{"d_model": 384, "n_experts": 32, "activation": "swiglu", "moe_layers": [1, 2, 3, 4, 5, 6, 7, 8, 9, 10, 11, 12, 13], "balance_loss": 0.00329, "balance_bias": false, "lr_router": 0.000268, "norm": "rmsnorm", "batch_tokens": 32768, "train_tokens": 335000000, "steps": 10224, "dataset": "wikipedia_en"}
Below are experts of layer 2 (counted from 0) of a mixture-of-experts language model. Rows are named down (a neuron's output weights, with its number) and show model dimensions 0-191. Each number is 128 + 32 x the weight over its row's rms, rounded and kept within 0 to 255. Numbers have three digits each.
Before each expert's rows: a language model's description of what the expert responds to. This comes from a sample of Wikipedia text that the model never trained on.

# expert 6
Description: Connectors between phrases, mainly to (infinitive or direction), and, or, semicolons, commas, into, through, as in Hymn to Germany.
down0:170175146104087121094152085032078154161120101109189103107112141119141101156158146133097135093147143094160088153112137087108145121123084119110131162149126153136080159166188115096122122140082154094146134148145178129099119130136110130154154071147105097151085158139120144149120190135083092165095092104176105119090129172091171158158129127151170174122181140099175110099071120129123081107170127176086176133186108039187113108170116090130138107094144182183118163165049125069154134113142087143127129161169117095185151155166085115107129097184117171077101127061110212129177105110116114138
down1:173137120119084180150161144116135110189204151159154148092133111189168094137164135143108144118137135110122169075161195120120157094131164124103150072136108075204136142108131106106172074158133110136118090142166081193114109159056128118086143123151187121125155159147123100182188125125121085106130101093100129144107084124097102129164132148143124140110144077096151119168114170096145133135153132144118132180174126179087201154177133139125159102116156166153191174172135134089121108117158146170133149132191112150080191109165110128093049078084138136064130107088086133109143165105135116099
down2:100100141160096088096120119125138108091114113078218083167150087131122063119124150179144137057110143071108112142192079146109176077161087172159065181163138127088111106145125124114143150144151156152150130104128149124152137072136093119118091134156137175112168129136103151103132138134109119167094145108157104090127134143142107121126152143149108123074155159161098148079118119132135097098155036112031143118117190105214138098119131099122134117150117117174068144154088085153062112185161063100135102120116133027081142185153123162116153139120075130093106146120140169126145101121080066145
down3:102120134137156130111121141100157133090062175117145181173106135117121148111091097145177110110064108110120194157148122139169130079096167128182091139126133062147132091129090107161098119151059173136106134166122163094148162101160164078144163093103110117116123140155133120143046165127077177117153147099131140102164138072133083123193102129158063088119101111120162200098102091131123134140129107099148170059132156138114118106105119080134167132150146136119135110155148132110065058137115126103110111114144157217094142114175110114138101114174110150140160142121115114106108137143060148194
down4:085102119135159148157104115171115074158125148159114147082127080158158157118099100090128105105132167152166108097151146113145179096113086181082108156114138141114137092125130170075146097180144130110157163115117072076182040098099087166136154131125124128166133099126162118115162095149141113086128082098109122154117133179141162092108113162140111123104180120110111085120116136128153137095060154159099128135123128122122138107149122115135133143060103093140136195101123095138123097122127119133123177133112192130174138130061114118147105128139074093150138130142192142141088143102138151211
down5:157110174118130161148119170146105101099157164134149115101139136120136149117136116101165107111079132075112128126194114127114133127183104130079078167179146135101132163169088079104129086095149116132127156143112175177142167133105108079139131203108132169168161129112088114132122160180144115112095138074142031083183121075154145180109148166150236137161094075137123131181133165112112074160085124130168104161097158173110138136130070155086125120175110105092141163154096157181146119125132074165107131155146111133100096151098133154060116131174109108093163123094100082118140160187082185125
down6:142145081127076153154171165179088112157056117174130091156110068148139119107117119142102140087166159224116137164121084182107115194121212115108126122135096197128105172103132141145175098129119042117095116092143093112162139122100110094181119081100117154120122127164147053138199115121114181119152141143136129092096131042105144071117131176129120138117107031164120134158101100162171150090104173151136130136136131160136113141195152118166163064127123061128129159128068123142107150170089125171155133117144155111080187108126118136097101119176146121081140122131177072091129175193160133160
down7:124153093133118099161157164151112121134095158127124134085120089086110137109136190150118108151154090102150173148105112091088122174176164094096157175173173108087087098117148159164140085091072086100077140108164150117139133156117148119116097128115123114156167161093067090115107162186134125081122164173080135083114150158089135168160087133139125093114114151127119092118135142038119143100122086127161124116148140154102128114104127107084114140120139058117139156125182134070184181151124153205115093056128131099115065138109080127112162155078193054130096152133117166052100145115187085170
down8:113093099108146112141144113145105141184103125118172138049184122130099155149176177039177142076104097145133138092114115166107176075142136187099116158181095122207194114147099153174117092107096153180113105171100109150105052103088112117117109147210097119087137133128148124064103184136082106091133141134110132170131137092111146101091147117127077133126140167129147122162125203123139147106113088118123100122165132098125080129066131091106106105133143116100175181087191168111111111138157127129144158161168114104146180145118108146134103122131129094122102148111091154138111121135130129200
down9:131144116126168138122126160122163091103137119141107100104063140115148132105157098128138104188154151119117101174173141103120154206135098162072149110161117200160118181148129084152160073075211164135116098170159110190108147115128087139098153124166145168142128126142093175125083151124087050059109164124098118126143071155140127159136108111144220186126165118129113164184136110125153098169079161110101151134086140177105168174155134099106149082102123122105143104145132188159103137157089070140050124131091108127127072166134124144152110144139118100110169175106067082087223104119084159087
down10:139098094098149077114151140133153090115159083156091098127097148109105168086143103117104182135066089126139128194132114098131130171121091132178085149144145096117110157125086069104122118120174175144108093148119147103089102131115089145057142121182109133126135123104115057099106154102158108119137148152168141116112148125173141124192135109119114143078091087138100167059152165101135117104160151101144136143083158116163144106103137128117127129178152168144087147170126085105109150149106045134122102155089158115163124132100157099148114080103141140099091078122134103091146107131154121088
down11:164150117124132151067155118090104149115117083079173098239118158091097134137187084123131085145121144148142117109158114148105093091144149142115173095168133165104132115104078144127134066127159170144125112082151154135118100127143134110120182134151078118145159133124169105145061157125169160173126157136154132122174078135152105173116184167147065142120192110172125129124147109157180100225126129113081143145093150192140101218101179193142167133114169099146121165083107123102120098156215075134155089129129082113142089131108135134157120115129068159128170113173153176152181139134054150155
down12:094113124140114121049112153130102125109118135140121082139136088077123134135088149156076095149130155098124116100159110100122067165071134109142104144214141148098115112079143134129104084089159135072162151100150171133101135146171144152149126138103083112153163129121125096176155164144153118185106182125116112121190090072177156151108180118131124128160145092141000181113100109122165119109116126130149149144057149124108075173148175164107107152089138046156095145141110099114138152161111140091155100128090149119132149126056142144115117136149081175163116175152126155105142138117092060109
down13:157039067178235058051150193168133142051051104164115127195113089118165163114123153109179153064114127100094145161130141117120086086083152123086195160120141124122103106099127127114167076141150114123110131134130161102112135093113171104179145117151126133118058120117090153111146111066149078117164154096127130123195091123149110089118168129120118154117185126114071175162140065127087128102095171136148135091074075117078113129097133140128164132078110098070128139145110177077079147131149091158102106183096148167150144160140055134176100151145123148181083178111061114121125174120155114100
down14:096185119051188126152164096092120151152164157157167130091070113159124175129103148182095144117126093129160109155088137116065089122099141130103185169121125129101152099114094146145135126141082145112130103124087134069119124092159131146171154105197078129222132115102167158150177186125127106149136154103196133196112084134113144073171144144111082153123128134151108156141118115087155183126127133143083134102120097124109120121083191163137127147107145077070183163138155126116123155151144077170178136109157140136121114147096086115152135100132159099193051110131123134117118095132146145185
down15:122134157119121171140162200145129091124053117168118118144117098175177099115125200163162099102111113083112179134124106088150143105132147161110130175143116124199099161152099077130145143110161099052094120143121131197081114124069069090106153107069166112133064159068108138171175177157198132133156100121143151134127189107057125153110120141126183127114152141109100137183156105121102197108155125158111078142185127178117117090151125111135185096135147146100187139124143086117120134157109161148109095115107122141102153143139149117116072149131182110158171059125140186126173155168187142174
down16:150180131110160127156119120140100079143124109072113167104133126106062149056146068105119140151107159137118051113110092116112156125161076102129105077074114159072151123137142110123085107135111104132123146177178090121143160132220172149190078159134136176139107158146157131079116123128103099163125141191127107146136106194109074149125130128084148083138137122163109122102120140081150127142061141129140137106121133113092118170136085101152128070155065158149064114065128124120183139185121105119142118135138099122185084115091128140112153088092111135120133090102183070143073134100105133104
down17:182033131170145125098065145157111136117099125107116148106121159113181122136133136100158089144105096118124140158103164114184131170129122092162130097124131072114064154084143094093182117182102153100103145137156145162099105123086126087151146116068142127140085082128094115080107119100152118117133142158091093095158150118116102126079120121117110143186124113050110145147132136146165099044063176122109133118107159094150149132131098116102137120098134163112136072144144150086077157067130124111155081169158137125115146162134142164120081187190194148157104176098131094106163161172128164113
down18:083149123125124156158121106032094135148096094129157171100130104176199148139163162160163134124186149137132097142118136183071106152113125097171126161095137177078078124040153163160156125122101112168104135121137073122185079167100094163218158103100147116116105149126108121118188162119133183116137103170102133164109147138155136081132116118098093130133180096138170117131145098127147169137069173119082129116185105136103116135105113099093104088169130077190134200099159143085182123178162091129116136095136159175079161104117117138156072130116129126112121143111139126114056160134120098147
down19:161186153160107188163119092164139126123191191144092085159094161115136171139161157092116141101208145175141111127103151117097162121151161121087105123179128129090169169137147107136133143169101111164132081120211129143185141167195199051118126136141091137146087169176158104098134109121134104116070133082115138071132132213102078129139126152113151113194081166154109166156098158094133095249169167112181148127141144139160165175146132128113146114172109121163141114128108134114145094075129124173087171068164108177120151121132176101077133120120157132105139122123151135150161202116133182124
down20:108171088073108114137140165095148095090152136123148147125110071148117137126148170126096096132132038103116170166109103098067075121133127107142162151137119064163036067148168146125111181131092093115070090136043104089126134150117170141132134111131130079130137167062091092121148136138088126154151110095091090105118082148122192122121128090120157107082154177131121170112131122121132134084141092115082077139086155166118141106114136161136109147107118103166129132174108134095124139117117079163055124132112171108129119148133087093131126104140097168159140156147103127116113118110196119136
down21:101160130080074144103142153213100061168142156196184119160163076117152099062100080154210104066172081150150172162168101135127074144119159106110114164224124148135114186122081078109124180110202082098138124101124081162092137122111155129136112143104128127115111151114124167171158149133132129161126044157083139122114148043125154121123186103159136135105162147149070110157148098106135152154148136168131101178122132179094127078146114159186160105111102087111122116128105112170140118147133167101104127101130091154076171079070168130181135138109125106134184156138113142088121141151149144100
down22:116188122146160195119092100078114112118122161106041151148128148145092158163179097117150159226124107096133146107147149164162139122105167162190123177108124169132128188203148179139114140147180108098090146144157103112161156163120097123164208114146087169119156115114103156179164164136080144170141090116144169165148114099125130112104098085129149108154138123103138108087145090181118176129167139116089086086126092153051063061170162102116171162116171173148086150136105116144130092114076171180126141091140097142142148132177111111175169145113178117121133112145155164125137036121129138063

# expert 26
Description: The second digit of years right after 1, as in 1929, 1897, in birth-date parentheses, plus day numbers.
down0:135136132176097139116113081116121104143124126104125159137165170160165118139091143115161103106111123113056189103121086155140142123143174114076196162157172188134050139154144114083184122170071129115138192138125143142060081146124080159152126171139110094112141105162190143121122099169159161124097158089134133157088121100121156133132151188178144121138108118108121121137138126103135137104091094121045060090113118068105147163095211101143179100139159097160123156124124126098138215107086051159166104081160093102124032089114109110126122109121106145167172116142180117160145134129093112189
down1:117126110134130110147124165099071120106149093159110098107120126124213131144147117172120054043085149089097107124122123117117075108140111118182114118168140158176130108142028081108168185104119144071089161088124119180104138160114135089164093141112117149119180119131136119178195157160121127103123100091156079132177091158178143092101150143120078175110115164142135137150158129110115125121100110111142096162201091115089150139173111079130125184123118108159149188101126188124066182222144066158108153107100116197109090171131120106130174169123142119118153104178085071132126093194154117145
down2:122089147096160186113135127089137155130110134157141153138061081134096132122151142136203121096117122190141065093096113165151148113135153137150055152085130103105164107132093113131127077105087158116156144146117112073109137132141117137087140142095220103128088139003137088145117169121136138162175169085071140132132131079131173161161115121093105195120175100135174146121120098156159095102135132159133083136154162186141083128129149138101140126136097137065200164146182058091140156134092146099126192173094124145134155123110092094129148119158165137161094090136148151136134125132150101083
down3:080085153138173081104162155107169124116132128142135159161181114115102086093204138119126146122121107105094154097147089064142123141061128116141189129148132056162134127144176111165110121085097138173099134062145168134135118105150098107096108103129135112106179126114077100138110161149106108083104117135098090127108140100134193057090138078164170159177119093116117065116122053197111146135083128106129131112057131141125095136078155159100128127143080124055147184139104107097078143074131156213131105154150155168098195154089109141120144113127162101148166171134109094092132111152123134171
down4:125108106101101090186148115111084137106086088128119093130119169148219142208075121111082066173132136135119129130101168136146108166146068150112113110096112103113128140100079192194124119158158149123073093127128136134126157119162209091136097095090128165115127153141180120133142165158119122144182119184124137131091107099143169148106084092094072154090121121116102121144161122084157126111145098109134196117116099117146107111153125124043142195129098171098132102132169087056121063167123149118136149166188127148161152094126150101155121163126151122103159130109106174137091128104136198138
down5:146091171161087151134126118166119128121093124142109120081099147116180126132213081161109066130169163102129077150122127155101062051099185068142078159130130150147088158086109160136164156102146122135214154114085109145179202120169128114131124097160182095192087144187144138163117115110148110163144075123094150114075125125103092118136113171126176107091147078125103108117091160163113186183187111132113102188155198134157136045099102124146136078141120176166069121101176107146178175145147123117075177163154145146158136136187128153130109143129115102065138094139126084119166128135058091104
down6:113114094119185112143163107132170108177158116108146104184154115135188150134144109112091123137091174167152112096092119178146112141121143060159159103100157180110167155127144104105131134155109172145109123082122100228145115152115100185089112112104149123121142174169155162116106162164162135140125104131095086093127115103128143093136089100156109129125148096124084086102091161139061106116126098127143144145240061178075127126128118138082089184111168088220074120128129111103076099165099144092171146093125152135134121109090112083124155148121112083163117150147092085065075131106171126104
down7:114100169107119157121146143140114197117113147137127151108110067154125097167132096115155125168120124174133193101133121124131147165113123141141099127119131103100101199171128109140154103143109080133163137101137108133097121078075110127148145148130107096166081150118141127118143135104145147149136083109060173113141189148103181105122126146160125097077095073107175145110109140158078128104095130097123089134180128110202091101116080127113182097116173161157110066080166113140151110141129091134099131088072062101158166230150099148154132119137099122191184083142138182137185118116162157110
down8:170122095097095156161103162125155134140112119097064176153120121122147112099079155154067141123179227110147096106114189109159091148105141151082181084113104097142171120111089078144147125107138132100100147152158218120138160111131206112188118140155108085156111125101127164115191171119139098160137065172109125143116112142147145164080181110168141089092144111144168173085149126128119152107188129141123079158107173188173086091125086075133111092121154147167115106120136113155050080084116173140109163182160143139099147106167172118150180119159125135106153135099107110146117127135064146140
down9:063126129122138086081177131106111122114084091132196125176082095115122099120099155106135121142152169120086078081140098110145114107104171138109114152129141174134034124109075130101088127141127143116188121105107145126088109147129089132140105126140159093111123132078093116159097134162129131132144111175096184141123070136165159085149116106177120185173100162091096102140166108120152079089126168080080155181090161126080211165136142112207096107125114152057166065093114147130060154127134167090161113139147113065146143185144106117126120062157128134126148187166177161169168104164162069156
down10:109135119154159113158112143142207162115125107160127171156071114150113129099145148084065140117106178181151098147160094133175093151090084184092113073159148145168104155133127072093099130140122142169131142173085102160091108169100121110146045132102147079148093131096142151098074176099140190090133118142071173085089155074132168132093120146111214196091113150125135162141122120086101134123122161124083070124139081104126120135137121090184137099156106099116070153129141074132153092155111103088160147073126058155186154117134139128090134121145127118108137148122090094103176121042163141122
down11:132111130135131143154115138131184179076147136116110095145170167139145188125094086188125050179129124130126082101141151083120150160120082095161090119155111074061172143154116152177178105176108163128093147150105105061108103201147177075088095111118155133098159152096125123119149127135134085092159144155155171158142125133130131127114093114111102126127177143207085112124188094102118100131111119105184109161122154170098114111130168104094141178180102167098166175060129101147172125147117118125136162087137131072161163184109075093116101125121185137025160122100074172123075115095104137100
down12:068142157144176101125106097106132052153110111177138170152147155171068069128163097089130140126132167121154116209114143120140152129172182128088111173156086103116161106113113144155146081121125157126142096147135132119143131121127114107148135171143083135131137162158107126114121119169129129124183088115121150184175098148180174108154177140136128159154128092194133134049150132090081185161089141162136083106140072058101182174198145106140156087125142150188145112133123142133192149129126105147199165184105123124174102107136176173124118111137158134118191165115153049135111106154125118140
down13:110126095077127110137139113142122113123162076097131136134111138183162127126160064084137133142151124127146203098125141101140201083088128121150092154091083163086075148090170091128150157130210116130173161166089174108118126167120122153085117149168154158132178134137138078130079077109137198177146128051098090113112110214078126114199104168096118119096148167128114152138141159142037163106126152146098204129096177126081072127143079152122162143088143165139118174144132136122092055147175124140212169142117125145145088152132140164126116168142130115191125149151116120087140131093151135185
down14:142122190109146095152144138125081130160091106154125088117129175134151102134171143118145181146100159137154114149088116131094171109031163081110131075110096096138131136170136114166138079110183165157158146089153153160152116176125124155133111112148135155119111082144080096100157134104096101167138072142125150126107141130142172217095165148171192110157103154126157141131087140176136112135117118141127146069147129083104157115096094120080137142147167150186057202101128162157146123101085159155124177121176142132103152077120120114141155158118061065108112068128132112114115101109089146084
down15:128118146094154091115138101075115112137138122155143141095145140170164116160106112062129080127107152152114118217072101155173072209137098166092138127100089165117123097115085115074128084121136069152119178155074225131087144088099153119121163122102128090088126138094140130152117104111141170101074108127131134135136174157110187128150127139155117127125200130109083138140204121128180156156125136128134118078141121139120149123112114114109079141147109165108105084097104151061115158117118127071088150152132128180155136143076141089159170162122127097090118176102182137164093154051137126019
down16:135109141126103130146102130115146167102118091090069163146073150047098083181108117155123122121087150088160105165136098171159114165143128116079107123151019129187156112163070154117088118126158158126110142137174155101091153062101179123147138130144146182110116110144134197128143132096056094170120125119116081184131178178083156157163086113042111153132127132092135143162103079146107080109156131158149081173150129181201125158167146136151105119162157152080110106106122115133121137119135147114111098147125132152151095098174106150131175126148109072124078063155151122117159164108108156148
down17:161090113111063135147135129101111151101172129122133116151189167127109187170132087146121101144116114112091129132102086094158120088146123149105128138191098169051130160152084185140163128128133136173083104141130069099113148162132165170194149138065109138138135213143101120102112179107178107075166167111135089092127105124129138123137114083059134099180128105167170086172131088108168084100100071081145183094086138143112106164088151150117104156158140085145117166115119158168115141147148107113145145143125125091122128146071126122154095082120126115148135122084183157064120124156154088137
down18:080121155099172133115112129134154148117109123175149154153100135096110078138171129184112156167133106130083146080161145119102105112054106092177137119139150151087113133161152168144171131098186157141165086116130153135155186149113068143064134113127146104138107098115069114165223139190149159152185135139180103088142158122114138074098129092123129183105184127145116112106093144146123157097098175138171100168121161144104109073114078127142110097091127118110150105185151154132126149123079166112139122140087140082114115111218157119118113077204085176124127196106081137162131147167133159152
down19:163142135156115083119114127159157106130167117146128130124138100114069120072185120139137144136137129142109116140113184074145104124119105096138165072125177108063133141103156145090097085164092122140118117166174188136176081113151188134148144145122126098130093097117132149146152148115114088169122130100115137119084148153100063159125170091104186095088143090178138110119130096187149141143144119145075129136046200089124172186152100089140117080152132136092182073155123151118102194127155213117095143126125206110110116113175166174145127099103131152128121097133122177196077182145126177157
down20:140153152132185047063106133082130120113140126159106060156122128152096028059128151096108126148114136101123171107122090194105130099082185122089085187140165112123108105163173117147168142137155101141174127133064161173170138184170133188106109111139103137117103115185097133096159112134141158124091115065122135103150141165112092109160147153100116123175149120052090172129044104114113162106164060147206053187114130134140128113172078135108136093165165098113137122101120202119127150098096162087154091135093183108151104108105139106136156115127088102156148135095127084115113159177138089147
down21:147159147111128123132113137122161122191099122137059114125118139090138120127135066199103165158099091061144143166139107132229169143136169081164107142170077145119119145112116196171089144191163096124139144126117148113147094168133216151101116058117148083123091079120175099100135139122170126112164123143073117074119126095132146150123062164122137180098114142145165128120183099067122136168144083075139147104117124171098127111097060069113149105187112156152185082114124098123095125097135166108128159126111139101132069118112110134111137103116130040062119109149112161128072136123143026111
down22:070091182162171073089095185093117195102080127129051143163053152124116113049148116140141104166160108073142135079128146168127160146090106074123118125096146122166081160144093133157108127147137105155102144122167122185134108150148141102150142127137124139150102152179125159153064133098169109160107087139122093057119091143104140111066160189216147165120090097185139142135132208101100131146155082131106100160121112161150138132116140123145150090120103183149176151121168096088150118165156164100046153168192115139167138172087086129149107133129166160133147109152146137106127064099089097137

# expert 11
Description: The word other, plus group or contrast nouns after it or a number: another, side, members, groups, remaining, players.
down0:134180160122106118152157146109152128115157136132152178114098152080170099154139153099099144131056176161164158160142121199167126115157132099133157139149164153118232099140116111187113128145150106099133120114151086181163119144148158144131119037131115143100146145186128132149136187149224177190151070140123137093151146138071098145133118118111052103083145133160119130087152064119144109113116100119134150110118135158126148130119104144148109110094138102167132137122120093164122197136147090154163155171186125136138137089082166146132033079108117083056145078130125144177185143172079086110
down1:105150138094137102097087111119110135123086096128089127114120122107152155144191135107168132136126160106135135202091088151149095178098117138115102168150087088123113125154106077159155113053149194177108144144114125077119112148124100158126105148127131103086086124117162139143147123160123163171094070131072181195170107052082104148189088144133082173146156100114125095143091218133084136097150178151145062141145129147129126100100121129088138122139124131150152120127110175148146145138137143115099157130135088102111154168137103149113064156131140061154162104121119114160141111119085142160
down2:129115105119124136110097169121149079135177119128069126177206135108106131152124078111092102182124045122103128108107101155121190119101077191227149123118135118121146128115123119134085168125088138127105062130144096111071169151179074129157124112177107105064069143038111117068137086079168172122089106177116103155148181063032113126179164105110114161184128136141175165117147148085119186126154138137128115141109081081085112118151151115160069121125136096130146159130180132184132162144139135116157063210140086147089137113132111142248201120127170140124154128129145092107138130117183090091
down3:151156168105129160129140144126138125134153150118165112165119132172174177146119106126154165117141107115110129101187086127158131112141157137118194100133133059135091102170136115124087172125134134119100156117210145139162154144123150113154162145103076085110118103141133170109123087131106078137129179129148164144072141117105153157127119133130186146112210139150113116147165071189141150111123157141183077100105154132093181115066122139149116128131132135163116144131144154183106035157134098063091118159084147102127110084158133132145087145176103160141112108100173056069140110090045145151
down4:151141087192148152149178169135175139129083128127142142132111076113117119166142117166142188113123178097190111106213130145130177082162179111153222147082138128100124106114155179132155164130169131148170109142145141122181122140173159124131097116107157123145124103140133124149095136123100091175160128156173184110089200118050154121148128133116102084119098146127140118185154176125190129112117159108133160088121123130140149177039116134092092095101127075133093000072124095168047170123173150146060082129091104098149112118147125149128103106123149104147111124153190134128139154103185083120
down5:132149122121160152113126101135104126127212150124156180108144123123084175112134118109060150161103120109146114110102075132113117117109128125128180077117099097175177076103130075107113151175108208122057131102173151124116143122117132162109136026071125059150178112072159139137123123106141104091146165107090092206122179161062179103107169092112066113200150159162107135138030113184092106141074170156150103129130216064091113120147128128143160189099135091170115165128168055128124095086117102105161132102145110125132072143099107096095141122102223185163063079113132149085107153113168175172
down6:140130045148165139099142076147148139123183159062141114108129123115155118172083102086199160107106130125132128145140140093153132165117064130135106164122126088180115141141088105103136140171105125069166124117152170131104085143113121136094132040152116111092109105123155179125147115135072170053178110066119124136117180174158157118161072102087144161101085132142139130094134100136106103164150095085112164063115126167099141082192152092111113120113098142089149117046069173092137140144160146132131090084145130100086083078136114088156186127070164093122160075119156124128157132094122188152
down7:149114146184146120161115117124139145139128116114120154078143102128105097125124166135119085140131147104123093142121159115198095183156140113090129142127116174136125127153150148115176130153113127091075070185155097106129130172140142116080123152118148140120128132080166112144181130099174158111154131237105212109102154161091115096132106101155121088130089162126110158140036155141134151167172168145190122164115138114176105127095108100138109147097128180075154077165066081129132154046140171105139141142203158108134117149152097052082168109171147147115127128123136198088125085134115129167
down8:150143137138082135128156103134160119162151118146103088159178083135135125129174130095116109165120179189145101093108115143136115096085146125080139200146139183126057111122075083134143153154118150157114124078129133145088163167151112166062063170134164130207150108152162116138137102151132154124128069096087115040140143174154124104148073216154206135140090137103200159109095121137146131110132110138099151095091102142093066137102084091113171174143112145095117132143181102148151120150123164110125121088080154134138167170105119099072091131114148128110144115127118173090141145125133044090
down9:102091115131179158090161161105117141094121124146042116102080073134119119165138108130146129134124120141148225107126101119068084158171150120114125138095112137129155074160159130073070169123151140109153181200052166153090128126101127101179151168136045154147130082128102197168172100115156093122103083118150178104177124135103123140114188103186148081144148109147054172123148130112132114170116118070130165164152137138156088113186190107112102131075095171179131106114107145145152119155099050070112089127133110144155110081166174136103108153107159171160144136119121096194127054139078149122
down10:159149159137165134166102138110153084157210158140175131131141060099117148165119116168150089122094137107141080124069153118139130102184126128095126094130093106119179151109122102197109180132130168159149142160126170110102121159082099144084101109109119154156135157140149106129187165139157088156060112069124163129148112200101089149099112099185172071134149121078128097150101093160147125149146131117128105110152133145112120060104104151174204148119129143097077118162181115091056110063145152138116161225098147104193130138148223107106097080121113128108109097123130053166155127160122153116
down11:129122127059091086117133115160153121120124165116119071056162124163089168160140090114066085107138111195188103124123196055089147091129148184150120092129116095172154147127116164092127139151137124169120158051151117125174151139162125120070177184186107116120091092036151106109142134136127095164084124153165139118150109111057100154150139164126138146051153033085116152083113103152118136143132144117166167125124150090175081148133202059090153118084077102123137106135156085198074144163078115133122149107156107110122112142127196137142161147131185183112184093131126100170121131157135105084
down12:102147133155130170160118160153144130116158143142148148146137149177136108105170135146112094108106143162095141111110107073097159114143117110207153150151179151115186100136093122105101161161166118139116193185108078090105154141116089133120118096147098178155115158126106153072100114080159110150077107145065155092170121202088132147142117109211081088125086123188127116143115128150058042100167086116102126145127127128182195086082129110167128145159110135098120128047131081127114160149131124137150061105134170117103167156145127144124128103139183141163125156122126167101101124109098134168
down13:095131109099170145138154051184140162169162194118129120072136136092115152099166167126134112105074117167089072177120125150110165117012138090185094123167103086083105104100216100128159133177142104152129110203128172076072146075146146113093129045107139094054111097166196162146095118094123152133125105129132145143132159085094107200146117124214099071118121162088161148121138170172143124135146151096185155131097161137148120108162090119157067092118167100130107134073149117111151106062106075133125148132138131127114100100116101075178149140157137114131172142115120120171112046191058132167
down14:136145114105041168066114068164113154140093113077105074145103116193185187071171130187138095130103132147170173110126107090150084129112100124073118114111075183107115100121133165173163124093165120088137144147123121079170128108189067163141157076121154134145105096115111162097131168134132123147105172135180116126163091184095111141151124142128138167109088129106133126142118179149094181140187139134118135174151096150141146070116107123105107155104139131098165153134144135100161127082090114135096180126103073134073057173098107129136156161147101101156182121106154128121117154065096134195
down15:096139124140170143095108114129152154065121148126099197109111141146133124094091161140134152161143114115132124118163154176060154128112073179120135129082160196142140174106154153092143081101150139123165085134101135190132151099123159106128149210158088147105143113111152170097085138109127187126127134113152117117136116099131077144145150172158105151102093105094127157127090159120165142122173056102123120183115067136132145137129153078136159161132116139182092128117090134126146132169201098144131131086129110102155107149162030125120170113139154129121164169125138146106075084193087160111
down16:140115095125142130155100109162125153125166092203140141087144182162113120137080102103120102109107170083108094071158076099158100174130183159139133089143139141170079149138065112140174139199113147127067156133127195099105071159140119083183187152096100110093131144137147145119124105122128184131196132162146173154096139109136182159146104098115063168115150133187083204089159151127108124142136125110085145151126138071081154108140152147095135140040109133143186190098123116120109064133176139107114078098112105104090171155119145093149128200105161130086119134162135126156068157178125109057
down17:130132190167102162131140154138132134132077152145130128101069153089126071116104179136108162137135133106071115106085122145129125059092107145113156156043136120088157111112139128141129096143099125085089160143149102128129107135122194160108173088147127157162141150113132185111098121123095145096121147177137133147161108179128107131162081159164084221193100109118104153162144125134160184118112127089083172132098157123143100123072127130078157094123130150101163124157124181121182151137127105160138110119123099117156170080148074092157111129108145061080163154108150127169192115155125075111
down18:158092111089056106124099097103150159149111105124146103125134086104092118125126147124161092164154153130100136135063144091096093069151170157105128170187115226098062142144079126160123145133139163092158126132111086151117198140167135132173126172153115164149128100108134091141076126111163152182115124116126145047152124163219133158122127162133177133134125095075129160163080124145146156110169111096105144126118144099120127122095121084115159122125091228124126101124099119107156099152134131129133091112119151109090167165141147150128117085210115119085224145119114152130149115117133115119
down19:143084221108111103123083127111110141130132147130080144168168159108128128176146140127137140094090077131124162211159118199185086116142152101159101140170132107073117098146128144123161185089174121113069144113127116139143130151103151197093121148094153097125138125137106155118159176102178086147174124118128124167105101168180158121129117139142142149067113162118198124167081088055161139077160186124116164118145151133111136092109119171142162092147124135152127142137180136129131060061098176119137168129109139137128127134124105182043091141109133122074071163096159149140126172141157116131
down20:125120151145109131071147081125106143120076173155147144108179172109129119150125107168141103185140135099106117109126144146142133117171165128150135194128115095195110137115058167083126100168162070112099156096104160110102157148125121178124145089115130151160140067117162114136085132115086133116154113113157125147114137102144132147137124185036149131142102088096130124153086181154110151088150074098134172119180151145071189102097117075065145136167080131136118133128115119086119134176160164133076162082121079104194166084182139094113173124091125067122185081117206142112172120166167149105
down21:149093106156070137115090126134157058103064102162169114152161116120149176103149145101143090073122157145163160183149081178138099107163141128121151139163168136105138111158125127091073096202114108100119126134108127111132117119125059047103180129153126107122141155128037150063102128126184117162213115141152190114081127104162134190080157110150124119136216168124090106147123101084160172106163143156122137133137112107062151118120126093055168133085117118177114098091136111164175155080158088155147110111115135087157100055152100189184092125103136147119060144113067129202130102121135116143
down22:175140137118133151121138118129091103107094092120142213077093141160150137123101187143096120117170120090120149128116154085170159143143138149194171152124151144114132106143050080113156119130104094073134161148190119112191179150108139161164090115095084156111131114021144150100125098129103100186156099118170083137137140147087150150133133119122146138114152165107137128095148168161102139146152165057133073135183153171093111133134108105082178123074128097166127092140107142138121096127134112148086120135125129118076114120148040180128096116169166111124068114102164122068071112109147137167